From a checkpoint of a small mixture-of-experts model trained on Wikipedia.
Experts: 80 experts in each of 7 layers, 96 SwiGLU neurons an expert, 2 picks a token, a softmax router, a shared expert of 128 neurons.
Training: a variant of Adam for the experts, 574M tokens, 8756 steps.
Below are experts of layer 2 (counted from 0) of a mixture-of-experts language model. Rows are named router (the router's row for the expert), gate (a neuron's input weights, with its number), up (a neuron's input weights, with its number), down (a neuron's output weights, with its number) and show model dimensions 0-255. Each number is 128 + 24 x the weight over its row's rms, rounded and kept within 0 to 255.
After each expert's rows: "raises" lists some tokens whose logits its average output raises strongly, later layers aside. This comes from a sample of Wikipedia text that the model never trained on.

# expert 77
router [122 145 164 112  97 127 180 120 142 168 134 136 162 108 106  96 154 111  83 146 134 158 155 103  78 123 143 107 119 114 121 109 151 162 110 128 153 121 112 122 114 109  89 145 111 150  90 100 101 134 148  87 103 161 125 136 136 117 106 119  91 180 138 130 115 107 121 123 125 128 141 142 144 145 125 169 108 123 136 165 176 144 149 113  98 163 148 129  97 115 143 109 142 164  69  99 107 145 124 139 100 172 122 152 130 122 148 144 101 125  91 125 153 161 160 113  82 111 133 114 136 111 103 109 121 112 104 159 114 114 135 146 124 143  99 128 160 119 141 132  92 143 105 165 155 110 120 123 148 170 126 101 142 139 153  97 108  77  94 147 145 161 180 134 133 132 144 152 108 105 177 121 111  89 135 112 116 165 123 142 103 132  92 142  97 139 135 147 140 108 157  93 152 148 149  97 150  94 105 101 142 120 153 107 104 113  97 133  87  55 132 149 144 102 153 129 122 120 111  77 116 202 111 113 152 148 119 126 138 135 118 135 155 123 148 157 142 148 114 146 100 145 117 122 168 134  87 133 100 128 172 130 159 121 144 110]
gate0 [110  98 134 134 108 137 115 140 113 157 141  85 138 108 129 124 119 132  70 138  98 130 106 151 109 148 124 122 115 147 138 141 141 105 131 142 141  85 148 135 131 113 164 115 125  97 105 141 104 136 133 144 158 165 131 147 121 140 107 140 143 157 110 156 154 115 163 159 103 124 118 121 121 115 175 108 115 133 165 113 120  99 103 113 100 118 177 146 106 178 160 147 102 105 110  77 107 135 110  93 137 154 127 131 132 106 126 159 152 131 114 154 118 151 167 101 124 146  60 111 111 145 129 122 110 130 112 149 153  90  77 161 142 105 108 106 117 134 101 120 125 136 155 106 132 126 147 134 133 148 160  90 148 128 138 117 113  98  96 100 171 112 160 133 143 148 131 144  77 138 126 128 157 113 181 141 140  85 132 135 101 112 110 130 176 133 148 147 144 138 145 130 118 127 154 110 139 144 121 109  29 158 149 133 148 135 126 155 145 114 125 149 105 137 100 129 164 161 134 105 146 131 138 140 117 143 129 126 106 141  88 148 158 133 154 143 179 150  95 182  87 135 130  94 144  89 179 110 138 115 200 169 125 127 171 156]
up0 [123 108 142 132 143  91 150 138 134 153 115 118 158  75 122 106  98 112 121 145 105 150 124 121 109 117 114 139 116 108 157 110 115 129 139 146 110  91 145 110 161 101 136 113 108 113  76 125 135 161 134  98 173 136 132 123 133 127 112 137 107 152 118 142 130 101 100 153 158 150 146 128 122 118 136 125 147 124 158 158 128  98 133  79 118 127 166 173 103 202 156 107 110 124 112 136 121 126 119 114 140 163 119 128 121  94 118 148 127  89 103 114 152 143  94 154  86 127 116 106 136 116 150 161 110 165 127  83 162 108 112 143 132  91  87 131 139 106 102 125 123 151 140 125 127 147 108 127 178 129 106 125 178 102 107 136 107 120 135 129 138  82 121 123 119 115  94 162 112 154 124 119 135 108 129 120 105 101 116 173 107 163 122  69 125 130 106 145 148 123  82 136 157 142 150 131 124 136 143 186 106 159 160 156  66 148 130 172 176 100 117 143 137 128 119 143  88 130 154 120 133 160 152 133 213  87 115 120 108 170 122 137 136 139 184 153 139 146 142 102  84 146 126  78 141 103 119 113 123  97 152 141 157 139 151 156]
down0 [148 144 131 122 118 129 115 169 110 121 177 143 135 136 150 136 121 177 116 122 121 139  80 119 127 104 145 103 150 185 153 116  81 137 121 100  87 145 122 113 151 134 141 138 111 157 124 130 108 121 135 152  92  69 141 189  95 143 122 125 128 101 116 141 113 159 122 178 142 155 115 138 164 125 137 117 130 138 110 129 140 175 146 129 162 127 142 102 164 126 130 141  87 133 133 109 114  91 162 125 169 160 142 120 120 126 143 156 119 131 127  88 101 165 113 144 185 131 171 127  89 139 147 123 127 113 131  81 142 148  98 114 135 137 138 119 130 108 169 154 138  94 123 115 109 120 169 138 137 146 109 146 133 114 134 157 122 163 125 130 124  72 113 122 148  78 137 106 129 100  77 128 104 156  76 139 138  68  80 142 137 144 167 123  80  98 116 103 140 137 124 111  85 121 147 115 145 104 141 132 141 120 118 140  92 147 149 116 154 125 128 167 127 127  91 109 158 174 138 192 123  86  75 120 117 164 112 106 113 138 132 132 126 122 139 106 141 114 110 149 112 126 152 132 103 139 108 102 118  86 134 135 124 110 133 194]
raises: " in", " to", " from", " as", " of", " and"

# expert 59
router [149  90 143 117 170 139  99 114 138  73 149 128 100  72 123 143 118 134 132 120 169 155 131 123 101 125 131 157 154 118 135 154 125 107 134 129 125 112 151  89 151  95 137 137 142 126 148 149  88 145 124 138 130 102 159  78 148 151 151  90 134 144 139 121 137 151 102 136 113 142 162  88 187 132 106 141 147 118 138 144 138 154  88 134 160 126 145 144 154  96  91 145 153 107 146 133 151  85 126 145 110 114 126 121 155 166 119  82 121 125 119  90 126 121 104 125 133 148 147 139  98 100 148 114  99 148 178 139  72  96  97 101 149 143 161  69 115 166 103 126 120 113 144 159  98 100 108 123 155  78 126 139 146 117 128 154 112 152 137 123 117 137 156 130  90 126 105 105 111 122 163 143 148 132 100 102 120 133 118 153 154 174 119 137 120 132 181 112 119 129 116 149 148 117 103 119 120 195 133 133 144 130 150  82  82 127 105 120 159 116 159  82 167 105 160 116 163 137 107 140 129 103 108 148 130 158 137 122 120 143 136 140 148 166 144 117 134  98 171 116 172 122 171 127  87 126 152 132 150 173  97 105 134 120 180 133]
gate0 [116 137  99 172 129  82  90 183 132 155 162 118 126 123 166 137 139 108  56 117 140 122 145 152 134  91 102 100 123 116 153 175 142 196 160 132 132 144 139 132 134 112 145 115 146 123 164 145 107 142 138 129  84 111 122 130 101 108 145 114  90 177 154 119 165 116 123 139 110 107 115  95 117 145 158 170 115 126 120  87 125 121 108 111 109 121 132 167 111 123 105 136 113 172  77  87 142 120 132  94 104  81 144 115 144 153 136 116 131 169 121 158 177 140 165 149 104 135 118 110 150 116 140 133 108 150 135  96 133 164 127 105 151 125 114 130 172 156 125 149  90 134 119 129 152 112 118 138 107 137 152 130 120 156 137  89 133 119 130  91 123  77 139 142 118 118 147 115 153 124 129 132 116 124 154 155 122 149 134 136  87 100  50 128 141  96 147 129 136 126 149 124 113 136 127 123 153 127 121  81  86 152 139 121 104 174 133 145 110 163 115 150 130  71 118 207 124 127 178  99 146 167 162 133 150 140 111 122 143 161  86 142 122 119 103 110 172 146 130 126 150 111 121 152 132 144 116 130 141 146 137 135 132 110 127 154]
up0 [ 90  93 136  79 130 126 100 132 162 112 138 144 112 145 141 131 112 166 152 156 112 138 131 143 156 117 127 143 137  96 107 131 109 144  78 120 126 125 121 115 133 120 176 139 116 118 134 141 199  81  94 107 110 134 109 131  87 112  92 124 119 138 105 106 143 144 142  90 124 120 131 184 123 103 150 134 133 166 170  91 111 124  99 118 135 156 106  97 127 126 121 159 145 143 183 172 165 128 129  91 129 172 138  99 103 124 156 123 119 147 161 119 120  63 156 124 133 114 146 121 135 147  84 155 138 156 125 116 123 146 134 126 111  45 125 119  89 114 140 107 116 130 160 130 125 182 129 160 136 104 140 113 123 130 104 124 128 108 132 164  95  94 138 114 120  87 166 171 145 101 118 132 109 101 137 126 157 144 106 158 126 168 107 124 149 113  94 150 144 123 143 120 172 141 128 145 109 121 135 132 137 119 133 153 121 116 162 106 189 136  80  92 137 126 116 153 157 114  88  94 127 122 170 108 135 153 137  85 101 122 101 178 140 147 111 115 124 126 142 145 166 143 108 105 134  82 113 110 105 123 126 111 171  95 135 126]
down0 [143 161 149 132 124 138  89 136 148 124 138 146 126 120 135 120  76 120 127 110  73 143 112 148 134 133 166 107 101 106 104 101 117  99 137 119 129 132 104 159 153 117 139 116 147 149 199 105 134 121 132 147 124 113 144 140 154 114 158 155  77 154 152 146 166 104 111 133 141 149 105 126  83 125 134  90 120  91 145 108 146 141 110 197 109 151 166 133 151 139 155 130 147 133 146 121 108 100 113 149  85 135 165 166 164  97 126 105 105 117 152 126 168  76 127 122  95 134 152 137 138 154 154 148 150  89 125 123 124 121 128 110 111 148 152 173 156 137 106 126 120 122 104 133 166 132  98 123 114 137 146  75  94 168 105 116 110 148 121 138 146 124 141 122 145  94 112  93 127 141  78 189 130 145 136 104 111 140 121 154 106 176  89 126 138 171 148 133 121 118 121 113 157 136  82 129  98 144 150 123 150 170 130 140 131 101 104 135 135 106 102 135 127 127  86 129 130  92  82 115 132 122 100 139 142 145 147 102  85 103 117 112  97 123 139 126 147 164 172 145 113 126 151  90 115 155 120 124 162 134 148  64 144 147  82 171]
raises: " the", " his", " her"

# expert 73
router [122 144  84 121 107 118 119 101  89 157 150 100 134 125 141 107 154 159  93 108 142 131 153 131  99 159 121  91 136 110 113 154 116 123 131  78 133 172 142 129 115 138 147 121 126 120 124  82  90 129  96 104 112 126 170 172 193 152 126 125  98 137 125 170  97 109 119 133 148 149 116 112 111 132  82 114 124  80 177 171 174 168 121 128  75 126 142 131 121 146 144  96 136 111  93 146 129 141 125 159 142 141 114 101 129 115 165 118 101 113 149  96 138 169 150 129  95 147 145 133 154  94 120 155 138  94 133 148 127 152 145 104 126 113 113 109 102 121 124 127 109 148 121 154  96  94 131 151 149 124 127 141 136 145 144 128 131 141 131 138 135 125 173  68 159 107 121 145 126 162 171 123 151 123 140 126 150 135 110 151 153  89 134  83  88 172 108 106 145 115 198 109 136 151 126 131 123 120  97 109 100 160 108 147 128 102 106 164  66  96 153 127 153 120 155 105 111 147 115  83 155 173 137 146 126 117 123 139 131 174 113 170 151 143 150 170  74 130  98 147 104 129 143 149 140 129 106 113 140 118 137 126 153 120  98 121]
gate0 [138 170 125 142 119  94 150 146 156 147 134 144 141 144 115 154  86 154 169 211 137 120 175 165 144 106  81 130 137 123 147 128 135 169 143 128 104 135 194 131 143 149 115 110 111  98 143 130 140 141 130  86 160 141 135 107  92  63 150  99 122 141  86  71 122 131 120 124 123 153 134 144 135 170 166 103 124  84 147  84 146 145 121 114 129 115 131 100 114 121 100 142 122 124 118 135 123 140 146 111 139 127 172 166 136 125 144 145 118 166 150 114 165 112 121 137 168 101 109 116  96  91 122 129 150 125  96 174 114  95 162 112  99 150 135 116 118 105 130 125 137 151 170  83 119 172 150 120  88 143 117 156 110 122 140 157 125 112 106 111  77 134 162 150 122 118 150 163 118  91 119 127 143 111 101 129 113 187 122 128 115 114 125 136 146 114 111 150 121  69 143 111 139 144  75 155 136 140 127  82 111 102 115 120 119  92 134 147 142 115 142 116  84 129 150 149 135 116 138  95  95 114 149 146 132 122 143 127 133 118 157 139 125 112 103 114 131 102  99 120 130 138 118 157 137 125 161 111 141 156 184 115  98 110 139  74]
up0 [101 111 133 131 135 138  88 126 117 104 123 108  86 165 138 110 204  76 103 112 111 111 100 106 104 163 111 106 106 135 106 149 139 126 126  86  93 154 140 154 114 133 125 106 144 173 135 124 107 157 134 103 106 151 128 116 151 151 116 145 159 179 125 173  81 120 155 140 128  99 148 150  93 136 139 163 148 140 139  81 124 138 155 113 109 124 138 116 122 135 145 110 211 158 108 156 137 108 109 101 151 156 117  95 149  70 106 105 179 132 150 153 128 162 117 176  95 140 142 142  87 141 125 124 131 161 140 147  95 129 106 121 143 119 122 130 141 111 113 127 121 174 120 178 121 133 127 155 125 148 118 106 137  97 133 132 127  95 132 162 139 138  97 157 122 135 141 157 128 127 138 126  80 114 114 134 149 110 125 147 142 134 154 156  87 116 101 140 121  73 109  85 105 114 160 136  88 159 113  96  72 123 104 129 120 116 124 130 164 123 127 103 132 167 142 105 168 138 145  92 143 157 126  89 124 113 126 163 180 129 113 141  94 147 146 145  98 126 152 111 143 126 129 154 150 132 171 137 146 146 118 137 124 148  89 117]
down0 [165 135 140 119 149 140 130 120  96 116 143 107 134 113 125 125 152 163 114 137 103 146 130 121 110 196 132  97 114 106 130 104 125 143 153 129 155 181 119 115 104 132  99 135 110 141 119  89 133 104 141 138 135 141 128  91  60 123 144 112 140 140 126 115 157  83 144 114 151 121 137 105 130 123 150 130 111 186 117 133 135 146 121  93 129  98 132 109 135 121 166 141  98 128 156 128 143 123 134 177  84 135 107  93 119 115 125 172 107 143 122  97 129 132 161 112 133 118 158 139 151 145 156 147 112  97 139 114  84 131 127 141  81 137 114  98  62 126 133 183 128 118 116 146 114 104 136 135 128  81 138 115 145 104 119 143  95  86 123 174 125 120 133  78 122 138 139 113 122 167 112  94 124 141 175 133 109 145 139 189 130 105 133 139  78 124 121 109 152 135 179 107  60 122 121 146 116 162 179 111 110 139 116 156 140 119  67 132 172 177  95 117 158 130 163 124 120 124 107  91 146 155 137 108 121 100 106 137  96 151 108 112 135 161 152 157 160 155 166 134 164 151 150 151 118 122 118 108 118 144 135 125 168 125 115  94]
raises: " for", " in", " like"

# expert 60
router [ 93 163 164 103  95 167 123 161 100 179 121  89 142 158 128  80 157 111  96 122 134 107 141 112  98 139 108 134 122  98 126  86 125 150 109 143 158 124 121 129 118 100 130 129  93  87  98 111 105 131 136 133 160 149 165  98 119 105 129 120  83 160 111 115 135 122 129 119 116 144 130 149 166 124 150 122 120 130 143 131 112 172 137 120  74 164 144  98  97 138 171  86 144 162  96 145 124 174 150 153  89 173  90 130 138 143 148 132  87 109 130 113 123 132 149  77  82 167  89 124 134 106 152 130 113  89 131 160 127 111 113 161 145 165 122 172 132 103  91 141  93 147 116 138 116 126 120 155 126 142 107 125 130 133 126 112 127 102 127 122 149 125 175 151 149  81 129 107  92 116 120 148 135 140 135 142 135 115 155  98 149 140  84 136 113 125 130 160 121  97 157  98 139  87 150 127 153 162 107 130 126  96 132 127  96 137 127 112 149  60 149 137 103 142 157 123 108 153 104 115 119 159 134 141 117 120 108 137 164 108 147 113 121 108  91 174  60 131  75 106 114 151 147 121 115 152 104 137 146  89 152 109 128 127 134 113]
gate0 [120 114 136 108 147 161 151 122  91 111 131 119 143 121 117 121 161 127 179  93 183 132  93 120 117 132 140 165 103 134  83 115 140 119 112 122 100 148 120 143 148 126 143 150 145 116 136 132 135 197 124 117 121 124 142 117 121 133  78 100 151 156 126 115 100 149  98  89 125 118  74  99 158 129 148 112  68 164 158 169  99 111 140 143 136 110 122 170 119 133 111 112 152  80  83 100 125 142  94 123 144 116 119 144 197  84 127 125  88 118 149 154  95  99  94 120 139 167 171 174  92 127  83 123 129  88  97 110 157 111 149 107 132 162 151 108 115 125  95 104 163 130  92 105  90 151 142 125 165 133 103  92 155 160 107 135 166 138 139 105 139 109 148 130 141 148 120 118  80 124 130 114 177 141 152 143 115 120 128 135 108 136 135 120 162 131 150 124 133 135  99 144 115 136  78 150 143 111 155 118 158 112 150 123 118 138 157 134 137 136 108 134 137 146 113 100  99 140 135 130 145 130 121 128 136 166 102 153 162 160 111 119 165 127 152 139 146 109 123 103 149 121 132 162 121 139 153 127  71 155 105 102 178 161 154 124]
up0 [ 89  98  95  95 142 194 147 169 130 101 128 119  87 131  96 151  99 120 124  56  84 116 172 124 125 104  97 135 122 153 138 138 127 116 125 148 132 141 130  99 124 153 146 120 124 126 150 111 154 114 129 155 149 104 112 185 125 122 110 127  68 127  91 129 140 119 111 148 143 136 113 144 130  93 136 125 141 107  94 119 128 112 114 169 130 154 134 161 134  92 128 128 189 156 170 195  84  94 139 147 125 119 163  71 132 183 115 110 125 137 151  91 152 147 138 142 189 127 165 144 142 125 189 103 165 149 119 139 123 110 125 156 125 117 149 117 105 137 141  92 157 163 156 109 140 132 118 125 144 143  87 113  80 141 115 138 119 137 153 169 134 112 126 137 121 117 119 120 130  96 122 123  89 141 134  52 104 142  88 149 163 124 146 124  93 148 113 120 131 128 170 128 162 160 115 141 132 119  90 130 127  93 110 145 161 125 146 131 114 141 152 111 158 118 183 127 130 106 120 102 144 148 141 142  99 121 139 102 131 151 133 107 127 111 130 152 109 137 130 121 154 117 123 123 124 127 130 109  96  86 114 132 125 129 134  85]
down0 [132  95 129 139 149 121 162 135 150 142 132 159 114 122  92 117 133 124 136 108 121  52 151 112 129 136 139 147  90 179 142 116 112 151 134 117 117 124 130 113 154 172 118 114 137 107 139 137 154 118 137 124 130  92 110 150 122 145 130 132 143 157  97 149 150 104 133 133 138 132 103  76  91 119 144 145  86  95 157 108  98 139 171 112 115 157 108 134 131  89 152 117 151 148 158 127 149 100 161 140 150 111 132 147 112 187 121 153 113 128 128 124 100 131 120 147 104  86 143 132 136 133 146 123 137 164 158 140 148 150 117 154  62 161 137 113 146 140 111 136 134 159 173 124 141 119  87 129 125 129 122 120 119 125 135 125  90 104  88 105 104 115 115 143 134 182 136 110 170  96 125 125 136 109 147 146  66 104 144  69 116 130  71 113 107 138  91 157  63 122 138 114 181 174 139 136 123 111 130  79 117 113  81 139 136 100 130 110 153 122 138 131 155 178 149  92 129 141 125 137 139 150 137 105 186 124 140 149 167 137  78 120 125 129  90 128 128  93 154 158 163 124 119  98 148 117 150 168 131 129 141 140 103  92 144 153]
raises: " |", "-", "\""

# expert 5
router [127 146 115 124 102 138 119 176 180 115 127 139 108 138 151 114 152 121 184 176 109 124 111 112 137 136 137  84 141 152  99 122 111 113 175 119 122 116 140 131 128  88 123 144 119 122 161 114  94 147 159 131 162 131 152  91 127 159 100 111 160 146 135 127 122 127 104 192 162 161 182 120 186 158  99  83 167 133 157 151 126 123 104 143 174 149 134 138 136 153 140 157 127 115 122 127 149  96  81 123 116  79 135 130 141 119 137  90  97 124 120  91  90 158 158 105 138 142 150 131 170 113  70 145 157 101  90 132  84 110 116  95 133 158 107 149  84 102  86  91 152 129 116 135 162 137 126  98 160 128 147 147 114 117 121 154  77 159 118 135 136  99 149 128 151 108 167 131 159 134 129 148 134 116 137 145 178 121 145 108 150 161 126 121 147 113 151 130 136 122 100 119 160 145 127 129 131 158 146 106 123 109 113 163 129 158 113 146 125 132  98 141 164 145 163 101  84 133 142 145 115 101 111 154 122 113 112 165 133 134 156 117 164 124 112 169 141  78 123 143 146 121 137 106 114 107 153 124 148 132  84 109  92 109 140 130]
gate0 [ 96 168 186  81 128 127 127 161 103 148 116 118 122 143 125 116 117 138 122 116 133 133 194  83 136 108  85 131 119 122 118 169 110 163 131 131 110 106 144 138 177 147 147  89 152  72 117 125 160 125 129 114 124 171 125 138 108 122  92 158 104 134 142  86 117 129 108  65 120 124 136 148 121 144  99 120 144 111 158 131 127 129  94 160 114 156 118 150 112 130 137 149 135 120 127 118 140 109 114 103 125  95 108  64 136 119 143 143 138 136 162 131 143 136 125 114 125 122 115 134 113 130 134 140 158 111 121 145 114 143  99 125  93 130 145 152 109 105 171 185 103 139 123 132 115 127  73 196 139 107 107 112 139 107 100 135 115 146 138 122 110 132 140  78 103 109 133 189 125  75  90 158  95 141 109 108 124  81 141 140 115 129 118 126 102 125 120 104 134  84 177 136 154 133 138 181 108 137 122 110 131 103 118 119 141 164 153  99 134 185 115 109 143 121 146 108 153 117 135  86 160 127 132 150 171 146 134 113 142 153 129 144 154 112 152 102 125 124 111 154 121 144  43 110 149 162 118 122  99 152 107 140 154 101 125 138]
up0 [ 90 170 147 156 108  97 146 168 124 145 173  93 127 150 124  91 156 111 116 115 122 126 162  93  89 143 115  97 142 102 109 141 136 168 147 109 161 111 155 148 144 135 121  95 164 127 123 110 106 116 194 143 123 151 128 115 109 112 104 116 158 137 145  91 136 136 121  96 153 105 115 126 122 157  98 115 130 111 148 156 129 109 116 147 122 141 133 115  94 125 176 134 140 117 114 102 124  78 117 115 136  62 101 119  91 163 134 132 118 124 144 125 122 138 101 145 183  94 147 104 126  96 140 168 166  97  85  83 128 129 140 128 102 150 167 133 118 162 142 139 118 159 122 172 113 118 110 141 126 124 110 123  87 112 125 105 122 148 137 128 146 136 153 128  99 121 126 174 137 129 137 106  87 123 132 106 121 113 170 147 113 128  97 128 108 128 182 160  92  99 137  93  87 159 146 135 148 117 105 108 108 124 138 126 114 185 137 111  98 171 117 105 108  92 154 122 149 150 122  84 159 114 121 169 173 150 176 115 121 134 144 151 160 109 106 129 164 123  98 135 110 111 117 137 154 162 116 126 162 126  90 173 117 162 133 164]
down0 [173 161 139 133 115 104 135 119 112 123 105  97 149 142 141 132 100 156  92 129 165 137 127  97 139 117 113 101 140  88 129 150 146  80 135 121 120 114 158 144 102 125 122 146  68  96 164 148 116 148 103 122 108 124 114 126 127 150 146 153 151 108 124 174 119 159 141 105 101 102 151 135 114  97 130 101 127 152 110 130 151 142 154 129  70 104 126 118 144 102  94 141  89 125 121 105 148 139 141 153 121 120 118 145 135 133 127  68 156 110 133 147  91 116 138 163 128 140 143 103  83 132 149 131 136 124 105 151 131 154 138 148 150 140 151 129 127 121 112 109 183 120 138 143 126 168 156 121  97 142 135 166  95 123 144  81 116  71 153 152 140 139 102 128 159 142  98 122 106 127 152 135 118 155 151  81 130 123 135  78 127 151  95 146 161 101  89 181 142 143 158 155 115 159  92  95 139  98 148 102  86 120  95 146 124 108 128 176 120 123 158 158 103 146  93 149 127 109  95 139 123 128 141 161 144 107 155 147 137 113 134 151 122 144  94  94  91 102  64 109  90 160 164 126  85 133 143 179 121 121 176 134 120 158 134 154]
raises: " the", " that", " his", " their", " a", " this"

# expert 66
router [119  97 148  89 119 120 159 154  88 170 130 128 138  86 132 197 107 127 110 129 158 169 157 131 123 130 139 117 163 108 138 122 166  75  98 138 116 177  92 132  98  93 139 127 146 128 152  91  81 126 105 156 130 147 135 144 142 102 152 125 109 160 104 148  90 120  97 121  81 134 125 122 129 114 119 106 123 103 153 168 132 132 117 140 110 106 139 126 102 115 139  64 166 182 153 109  99 149 126 102 137 111 121 147 117 155 162 126 115 139 119 130 158 151 132 126 120 137  84 147 116 143 111 145 146 132 130 163 149 131 116 122 105 147 136 186 118 145  86 112 165 112  97 112 117 124 137 112 127 123 140 141 147 115 129 122 126 164 109  93 136 114 131 181 133 126 167 147 189 146 118 144  87 106 104 154 122 111 165 125 159  87 130 104 130 178 142 106 125 135 139 133 117 125 101 135 106 117 149  98 139 114 145 152 155 114 147 159 150 124 173  81 140 163 157 139  98 150 110 144 114 134  87 182 132 133 111 133 132 132 116 116 144 121 114 108 115 112 107  75 111 148 121 117 102 157 125 113  75  90 121  99 101 162  85 152]
gate0 [ 87 107 131 137  78 133 105 154 112 111 145 130 115 137 100 133 156 135 100 115 164 162 107 125 142 132 136 148 144 116 127 123 167 103 136 106 138 104 111 129 107 171 127 132 150 186 100 156 132 141  99 119 118 115 146 170 148 149 143 107 142 121 160 141 109 120 114 130 146 118 137 189  89 182 136  84 129 143 127 128 127 162 124 142 152  94 133 113 141 134 111 109 119 104 133 113 105 104 114 153 113 153 105 143 157 129 126 140 137 105 109 181 105 100 119 149 102 175 105 103 188 129 132 122 119 124  95 140 181 109 135 131 117 109 134 147  78 125 124  81 149 125 144 160 153 110  86 116 105  96 152 177 135  83 145 152 115 137 129 116 117 147 114  78  81 160  97  96 110 116  92 147 148 101 108 158 129 132 129 168  85 158 106 146 124 123 111 107 146 149 124 158  78 159 120 164 138 130 123 140 142  99 116 180 104 106 111 145 135 134 108 135 130 101 115 172  94 136 102  98 139 123 105 165 152 102 118 122 158 136 148 161 130 123 151  93 142 152 128 114 131  75 121 123 121 124 174 199 120 129 129 139 132  78 132 114]
up0 [106 148  96 128 146 115 112 163 136  83 120 176  70 127 102  93  75 106 130 131 130 137 133 124 155 115 137 126 179 163 143 140 134 134 142 141 142 156 125 133 133 154 126  96  94 127 160 136 139 122 128 139  99 144 150 160 131 145 156 123  93 155 136 125 140 144 128 124 156 181 169 146  96 149  98 109 123  98 124  81  88 144 144 105 116 157 150 166 114 100 135 151 145 172 128 116 106 133 121 162  85  84 129 129 170  98  83 108 141 132 153  97 121 182 125  87 157 182 154 107 154 125 188 126 122 177 132 147 145 131 138 156 148 130 124 109 140 176 129 114 158 124 146 138 125 157 134 136 108 143 120 170 113 118 128 111 104 148 126 151 124  92  70 121 110 139  92 105 125  83 123 129 116 136 114 129 119 113 123 133 154 129 119 161 144 157  98 134  65 128 137 153 125 118 156 145 168 189 134 155 132 109 130 140 137 142 143 131 127 164 130 133 101  99 127 148 148 134 123 113 112  66 120  92 143 111  95 121 130 134 123 118  96 165 129 108 101 115 166 125 117 133 119 103 132  64 126 107 127 116  78 117 123 118 128  98]
down0 [123 121  87 137 131 122 144 174 109  94 120 141 143 111 135 152 162 152 121 154 181 142 112 153 142 141 164 101 126 116 135  95 145  78 139 103 140 123 119 103  81 108 130 146 168 101 107  97 158 165 148 118 153 156 103 174 103 106 171 143 108 127 114 106 143 137 122 139 131 164 132 162 138 115 140 163 132  96 118  98 142 155 175 132 145 116 153 102 105 105 117 119 170 171 136 119 154 123 122 154  85 121 110 113 117  95  94 152 100 131 130 113 155 107 147 113 137 118 160 173 132 102 107 112  95 116 161 149 160 117 119 143 102 119 135  98 119 111 122 106 124 108 105 148 118 122 154 159  86 114 132 142 121  91 136  82 132 190 146 135  72 101 137 133 154 108 124 158 129 109 125 138 130 164 133 132 124 126 145 156 143 126  82 165 161 133 106 135 144 132  96 141  97 167 192  93 149 158 121  71 129 142  85 152  83 144 138 111 122 131 169 119 132 116 100 131 115 141 121 133 106 161 133 139 116  69 147 113  81 105 117 131 143 127 110 117 110 121 108 117 117 110 118 117  72 132 164 119 168  97 150 134 115 167 121 144]
raises: " and", "ise", "an", " to", "ag", "um"